Below are experts of layer 3 (counted from 0) of a mixture-of-experts language model. Rows are named router (the router's row for the expert), up (a neuron's input weights, with its number) and show model dimensions 0-63. Each number is 500 + 40 x the weight over its row's rms, rounded and kept within 0 to 999. Numbers have three digits each.
After each expert's rows: a language model's description of what the expert responds to; "mostly gets" lists some tokens that are sent to it at least half of the time. This comes from a sample of Wikipedia text that the model never trained on.

# expert 35
router:524505496438455465544504590486518474485483526434547416435498550515538536529434465503573451523543517505508463507477464456569464520524430510457537535462465538490495480501530485491499473534540453
up0:552505491551464514536525472484522512558467425490527515475463457537528462523564529513532514433539464556521559461491545466433430515495508489483381462520467473472475530469491512516540525491527471
up1:477514534515481457488556490442498505558527512517499486530486495531527531527507497514510510578528414504466519550515545465568527494490488501486519515433464554527489500456452479510447455490518432
It responds to: Third or fourth digit of years and date ranges such as 18'6'3 and 19'2'6, plus first names and nouns like views.
mostly gets: " views", " questions", " Chief", " Keith", " working", " Bart"

# expert 21
router:620477522493506479495579546498435528482504477503502476457471517477570499551423510505502490491563531517511468541436481489526478444558544502475545528484482504479499574502574571486479500496503516
up0:505530503554569454447557539562501503431463516495514447457514477434479519593437477511449439512516480475520535443428500544511534510529476494511589589457535496471467455520546581496558524512471483
up1:584520564565518538435554530429501553476524503529520465545462503519499493514482500511436482440447549501469463564463484504497533459481421514493538492498575475495507458549549534537514469526492488
It responds to: First digit of years and numbers, like 2 in 2005 or 1 in 1999, often after a space or parenthesis and in tables.
mostly gets: " no", "ω", "who", " Ac", "An", "2"

# expert 29
router:557454444489510523506438464478492532441464529491441496442533458474501489541490501466492448513527472520552564537455520449538486464531485520506529586459525514468520503494563491479560465557518450
up0:476519557588490499523481543504468526581510566492488464477533460458542460485510544503541486497483513502477491539502512533454483531480543486467466541448498542428551573473509524461449531498543548
up1:521471465467489433492539529520540493515487445500441521485447518482388479530519490499481449440460473494529499506488502441461537574472515461566552464461508553539532528564511585436563544554533547
It responds to: Connecting words and, or, but, which, who, that, ampersands, plus == heading markers and some mid-word pieces like aut, ut.
mostly gets: "==", " but", " &", " and", " who", " which"

# expert 22
router:527426515521521509542554504559482555510463500471505474512457499527501506577432537465500581543440483510442429542480507464510446468506483508488478481463477464507451488449502462455491504563527534
up0:511435481418476515519489515565570469545460547453431585483478455510489481546522476528409583446533531528464540469480492507481519476506547495568506541467586543461504447508572536475508437557525481
up1:569511511435460495430556440477397528449542538529494488518441527416503524425559604500494478570482470460502486501387557462488519436529459490451468516449477524482538597515451508502606519470462485
It responds to: Transport nouns such as car, streetcar, aircraft, ship, railway, line, route, plus digits 6–9 inside numbers in tables and lists.
mostly gets: " Car", " aircraft", " car", " ship", " Railway", " railway"

# expert 13
router:587521518447523547516504500491475495443421487495514430491527478479473493457482549566485428562524516504552529540411524494524419469487452510501512514524515468460520514439545520511502486520548465
up0:557479466502515559514476493645465525523475516565544483453527567501470548490515458528457475427517500503478523482496487520604531522466505581581528494506537485548455466520478527503438408493494547
up1:521531438453546472558465448528503453503540547455518512521502529507578492488493481600519482513480624555461542578479513517477487517500581557598474506503534511471511520457512542488531572511460487
It responds to: The word "and", semicolons in lists and scores, "==" section markers, and the place-name ending -ice, as in Katowice, Užice.
mostly gets: "==", " and", "\";", ");", "\"", "ović"

# expert 20
router:578495524528453470455438511465452423445457531459461491472427537419520440512469518553491490501487423472451523492464505450525512409476531535542567491465538515475501536536540584400432461527508477
up0:550501504473543484534522531436488467461520554472544529546425589446479460526574441547508583493508495515477558552506433489569489511491529479464427591546496504472534553471532538475553485530476480
up1:525546496497492564512512482413441544529397470526535474505499467436472468489431539540478451487558479475584581544538509493468510542552570585439526450481471561533475521506476421461500468531517480
It responds to: Common nouns and name pieces right after "the" or "a", often technical or nature words such as water, Air, tail, motor, ion.
mostly gets: " water", " Car", " Air", " Grac", " Major", " Bab"

# expert 63
router:556515521441480495498509543510440507479530460519480432490502554478484558547436507507482540469504503472570529543431428520482458455489476550534515507468437535446544553421607449529479493526580441
up0:450529518508500529493494467578495482461503454458548481475538517487459488456504477535525493499461370441565522569501449476465478547433493527541551522547418488482502500545427582471551486486494451
up1:476447516471473538509537494516550508454482460495469472464496540538505519545510494522466486500436519478445443544431538413495531525482557499507511429482538549515515555488501479559519488483586523
It responds to: Verbs like based, born, served, played, located, found after is or was, as in club based in Corby.
mostly gets: " played", " served", " based", " born", " killed", " take"

# expert 52
router:530481522534512457521493527534457521508395474512468447467437489534540520527506503487576535492520445541494473536427473522519506464521480577552499570430467504501471468461504539491452479509490499
up0:454484577526493484499448556445478550456441483559463515486504524442478519470535467492509506551506469435502517485514527503546494539544502448527433462495556490464530439497483567480544580469514452
up1:519520509467600529550531488456454490544404467524526481430545493456502494448444473465512525473478495556606463511553486426502488497594483534382454506541482482486447520513503462494486587487431497
It responds to: Digits 1 and 2 starting a multi-digit number such as a year or count in tables, plus "ag" pieces inside names like Chagatai.
mostly gets: "ag", " Mag", "2", " bridge", "amps", "rog"

# expert 10
router:560548558538520545551474564532475488483511560473450485467525459469520544520516463512514561564532512542468507510502418437592482482511488461426545539473493461517530478516518478405494470503535456
up0:489499474508490478464602459441523577570504514510441414486512480498427531547550498479510529528528450473497536516478518557577518456541454501475523459514522552423419461501470463507536522561522510
up1:487559427493518444515571539541467482493448463529532485561497480472497505487423467515487491493482545549473527490485467495530545574465534493469506471469528554523402446546525539551502556496540528
It responds to: Full stops, including ")." and "".", ending sentences before The/He/In, plus abbreviation dots (No., Vol.), decimal points, opening parentheses and == headings.
mostly gets: ").", "\".", ".", "==", " (", ".\""

# expert 50
router:600545558535555528494564547529423520437486599445549440460523495481474496522440489559533493511522525543517417541472540503510482424456419530481531457417462504474483473523526539420521536568465522
up0:516530539492582493557527485441504499596541501466518492531503451526507572565451545537588547457528453546484513506499499513457502515540505539490476511465511503518506526479486456565527462459532500
up1:451457572501571508497498495474511470462495493567571545524436540508491545520441520504560492546560509459541517527480456528553506471461411588490481496472519445512441478515459494487564472481483522
It responds to: Given names and surnames of people like John, George, Williams, mostly after a list marker, comma or table bar, including names inside place names.
mostly gets: " George", " John", " William", " James", " Richard", " Thomas"

# expert 25
router:515540529544570536487529513500501497483501517450479457464562549426546519554460496535455515525550530500478479487493406483600539454563464479451509530428540538503499487472561468458466439567524463
up0:519464512446442524484449537475523535514419510513478509519488503508460489505522505545468568447520509469482497440417544547447537408493522512459498503443500466485518416473499523500453478478585431
up1:576499526537592506505473531499515383499536565531486458453484493575509503511438445433505519489466508487525466552531521522522512486520433553474505470582486502494510558500527488447498484454517513
It responds to: Periods ending sentences and periods inside abbreviations or decimals (U.S., 32.4), plus discourse connectives like However, but, so, though.
mostly gets: ").", " However", "\".", ".", " but", " however"

# expert 2
router:586498573513476458542532572511419521482478532488489397419457494527464557529438548576466438528551560551472408518467499527520456478478472528504563506446473508431484469489548483507532452533492467
up0:489499486472462477471511534456454470475507510488430508498506519507475554553549441553476474599448502421516491474507535534493465458468464572506578509474560534461440455537550430524650504457509514
up1:460535557496437514607476521521469499508510483531464568497503502422478570511475470506568527555562468500524471521532506499499511533476527528512512476422531481514444460463536473558493525489453484
It responds to: Final pieces of surnames and place names, such as -ley, -ton, -ville, -ford, plus common surnames like Smith, Jones, Williams.
mostly gets: " Smith", " Jones", " Williams", " fire", " Wilson", " Johnson"

# expert 42
router:553561507487500478524511522515482503484506524486527392489495521527537518541424554515484476496508465493455504512479490453552459496491459532527537537466466476384485498500585450467517532483564463
up0:506392504516501537517450626538394526485488460458483491457518556464508453490416516542512447530488498553487488474521530454476551402503533472479465622519475408541539458460497513459493540464435583
up1:561601557502419553475551436520497561480470462546498448495475497544479460536499500498537497524495565495502516546435572497489473497487525512543497470511457472447547504512479476543432515468494443
It responds to: Inner digits of years and measurements after earlier digits (1940, 163 lb, 105th), plus verbs give, gives, seek and ivory.
mostly gets: " give", " Il", " gives", "il", " Daniel", " seek"

# expert 36
router:523602530519513532534528618502428489475517507436549457419500519425463529490483472511536505521466506503539463554442496487544458445504475488461502479407451472481514484508572539431515520494514520
up0:492462510516588521484403505533511496510478485555494519466489520475551455521507459496423464474507501484441494570515432421443456412478458510575496541461565446467451485494557475532485509486500497
up1:436550453519495483575461500535474444525502595491501543535460456427501580481599448527506507457481524503455507459496514520460509490516522563477513524567483537480489482465529515473492476513514475
It responds to: Given names and surnames of people, such as George, William, Thomas, Smith, and name endings like -ton in Clapton.
mostly gets: " George", " William", " Richard", " Thomas", " Washington", " Robert"

# expert 41
router:595532529490523461490521489516441470433472513431459382425456463501456470545484515536545528472486483474565451529432509502553440458486490431524470480490477506495502513445572519468548452545504462
up0:538556565534523512554469504538479553559472533504533551505491598466532503530472467567491492538554444510505489534484524478541475411514459522479429546512478517432545554496565522488524476541585471
up1:475567436504512522531485515524511460447465488495471401444463474515514477524538518483539533535476528494519531510458469476503538438536495493553497492522490485470522469513531513469511527480524471
It responds to: Syllable pieces in Chinese, Korean, Vietnamese names and places, like an, ong, ian, ung, plus whole surnames such as Lee, Kim, Khan.
mostly gets: " Washington", " Lee", " Davis", " Khan", " Taylor", " Hong"

# expert 32
router:533527599543556552541480524510510523431528520462532527523484557475586472534534525541472487526539480513402525483507448418509500496491489554514494544420481474504511491476543455451545529509481500
up0:513490487533476511481473521542480515513500519461432567509465584496513514514508466514461423462503432439466516449499527428476483469441455525510557467473519522420569521526505533422595520498559538
up1:497491541489448481551461547504510518416462510477532496495480501459515483519538420553458482506481510494507587462551475468494483491484466482510491499487478496524522475494505562461524491549485539
It responds to: Periods after titles and initials like Mrs., Dr. and F. culmorum, plus short letter pieces (d, f, t) and dashes in scores.
mostly gets: " d", " William", " Michael", " f", " t", " Edward"

# expert 31
router:570445505529584590530522477549512450472470589490517470510407531432511506524510542480456508473447438475513538559496431501536452417512426513510538537431511481474493531502558479507464547540489438
up0:480495575452428545505488509441567564382536538516548492488599476571477485609516462566575495467449509480515442560456446525435486531509460499426462523494507592484480478537471447418500520516528523
up1:475538511524445536611540580536546531453502560470465444433466482475526506532473522537509420524446476574482526535523456524517455530472432494454491474449491452445498480543443504487502505497545470
It responds to: Short consonant-vowel word pieces inside proper names and Latin taxonomic names, such as Hor-at-io, Po-it-iers, Ig-uania, and first names like Tom, Jim.
mostly gets: " Tom", " Jim", " Tim", " Adam", " Or", " Som"

# expert 38
router:589564551497476532520495490472469449460468483484549455526442530438460463496405510509504547506468528556557523527511480457555481462523507480462498500532508503410498577431535448517570552522500543
up0:542491522553473540485474456544517474548483527536497485562508489443487478537537503541490531539468453520468464522527512515550556483535505472488513444431553454430466477506500480519472482500485496
up1:615530588499536560470512498508529471459547468535522438559472513455482512463480543527556505480492415487550474463473487444562476537586479476425516479485513522470517509431611529479483507521481504
It responds to: Words like part, cost, paid and According, plus punctuation and conjunctions in statistics-heavy text about percentages, money and population.
mostly gets: " part", " parts", " According", " Part", " cost", " pay"

# expert 43
router:575529525503523434579486518476463443506491509551458524506489555463521515570515510536485453574453420471428476514496470478562534488560459563490520461487456499452513570494488451504506523472530535
up0:538514559466508487422509512510536456444477459482458486531459497469467498553551481534497521518446545463518454483461544448624518462552412509530452475569514512504471447429499438444503526536469477
up1:485493497492473486518517558532506545528553569531496509470461512585463505501570437491463485561460526490456466570493517498483600473450478545485476456501390437556471567404488460506499500512512490
It responds to: Ordinal suffixes and digits in tables (3rd, 8th, 2:30), and the piece -end inside words like Attendees, Splendored.
mostly gets: " t", " st", "st", "nd", "St", "-st"

# expert 11
router:623498617498480438504533533511512459503471468490541476455451481438419459501492475508550527555523501525451484531461466495517536467546557533483415512549504463495444564475524526479554462539535448
up0:473521538462525455452569540453506560489480490541486574530453481495537486512508532628491596507530483386533565544484438588463486473463488541522450462466485509427558534452482478456538469441498463
up1:494484563479511481480496472478531525492441459433503452498466555438451411483552468549438533398490557526471532486504481445463531535485535585514561507531544506476522485515605486526523475552523505
It responds to: Section heading == markers after blank lines, and rank adjectives like main, major, principal, primary, official, private, plus some year digits.
mostly gets: "==", " main", " major", " Man", " primary", " Main"

# expert 37
router:537496592510504542563457473499454493477497545528516491426512512509523513531486491589501517530517449508477453555414486485574436476516446558475534527490434505523513456468513519546486412522486474
up0:525496491525513501448513492506477463488465549531545499494470527525529545483515496514517549563512476522534482485471502515510472436457537487447534531506438571457477560464507460473533503473531509
up1:496504517532536554535460552510492466475527566474543491417484491522537430572465515521521447485497528551474503461464549539546494470525446549520466522505504513549518492553438547404537492457481475
It responds to: Word-final pieces of surnames and German words, such as -berg, -sson, Hol-z-worth, Her-ze, plus plural endings and stray digits.
mostly gets: "berg", "sson", " trains", " hands", "ns", " Jews"

# expert 19
router:498526498505545445561523535513482542504459500497550401477468472472505497506409456470466523500511518477491436563488481495592491500499481524506552468447392542413555534537540476470505548517525498
up0:549506488456463546503579481429485518538550512550469521525532536458490441460466462475433489419501488518522487525508560510502484490523512547517514473524535534385540504455481458429507522539471480
up1:466508508557549476494490519474532548542509543502480530486450486509531459580469526455441460418487554439540514515420507501511538490480539461514429503475502573457512558537560460419504465490559467
It responds to: Later digits within multi-digit numbers in sports scores, stats and measurements, such as 2-9, 84–6-4, 1-5.33m.
mostly gets: " ten", "ij", " Int", " lost", " rob", "iy"

# expert 47
router:571531548437527442531469532482473561438532531509517494474511534548537518546447543567472536516461483451533430548500463509487523475530456560470465534453425440409466507409512508499477527514515456
up0:504583468534488479484502518504492535479528472519513497475438502567539504510470456507476483532551497570531512594450539485475512420506571527507445505492518514432477605506481453472470473465538491
up1:509434529514506497476515527494459522452503544455461485463553508533536433509504555539514558449436452495584520540457504505529371544588484484544511421495497523504475483435512520418523510475571468
It responds to: Common action verbs after a subject or to, such as took, served, began, came, gave, signed, and words like free.
mostly gets: " served", " took", " take", " do", " came", " go"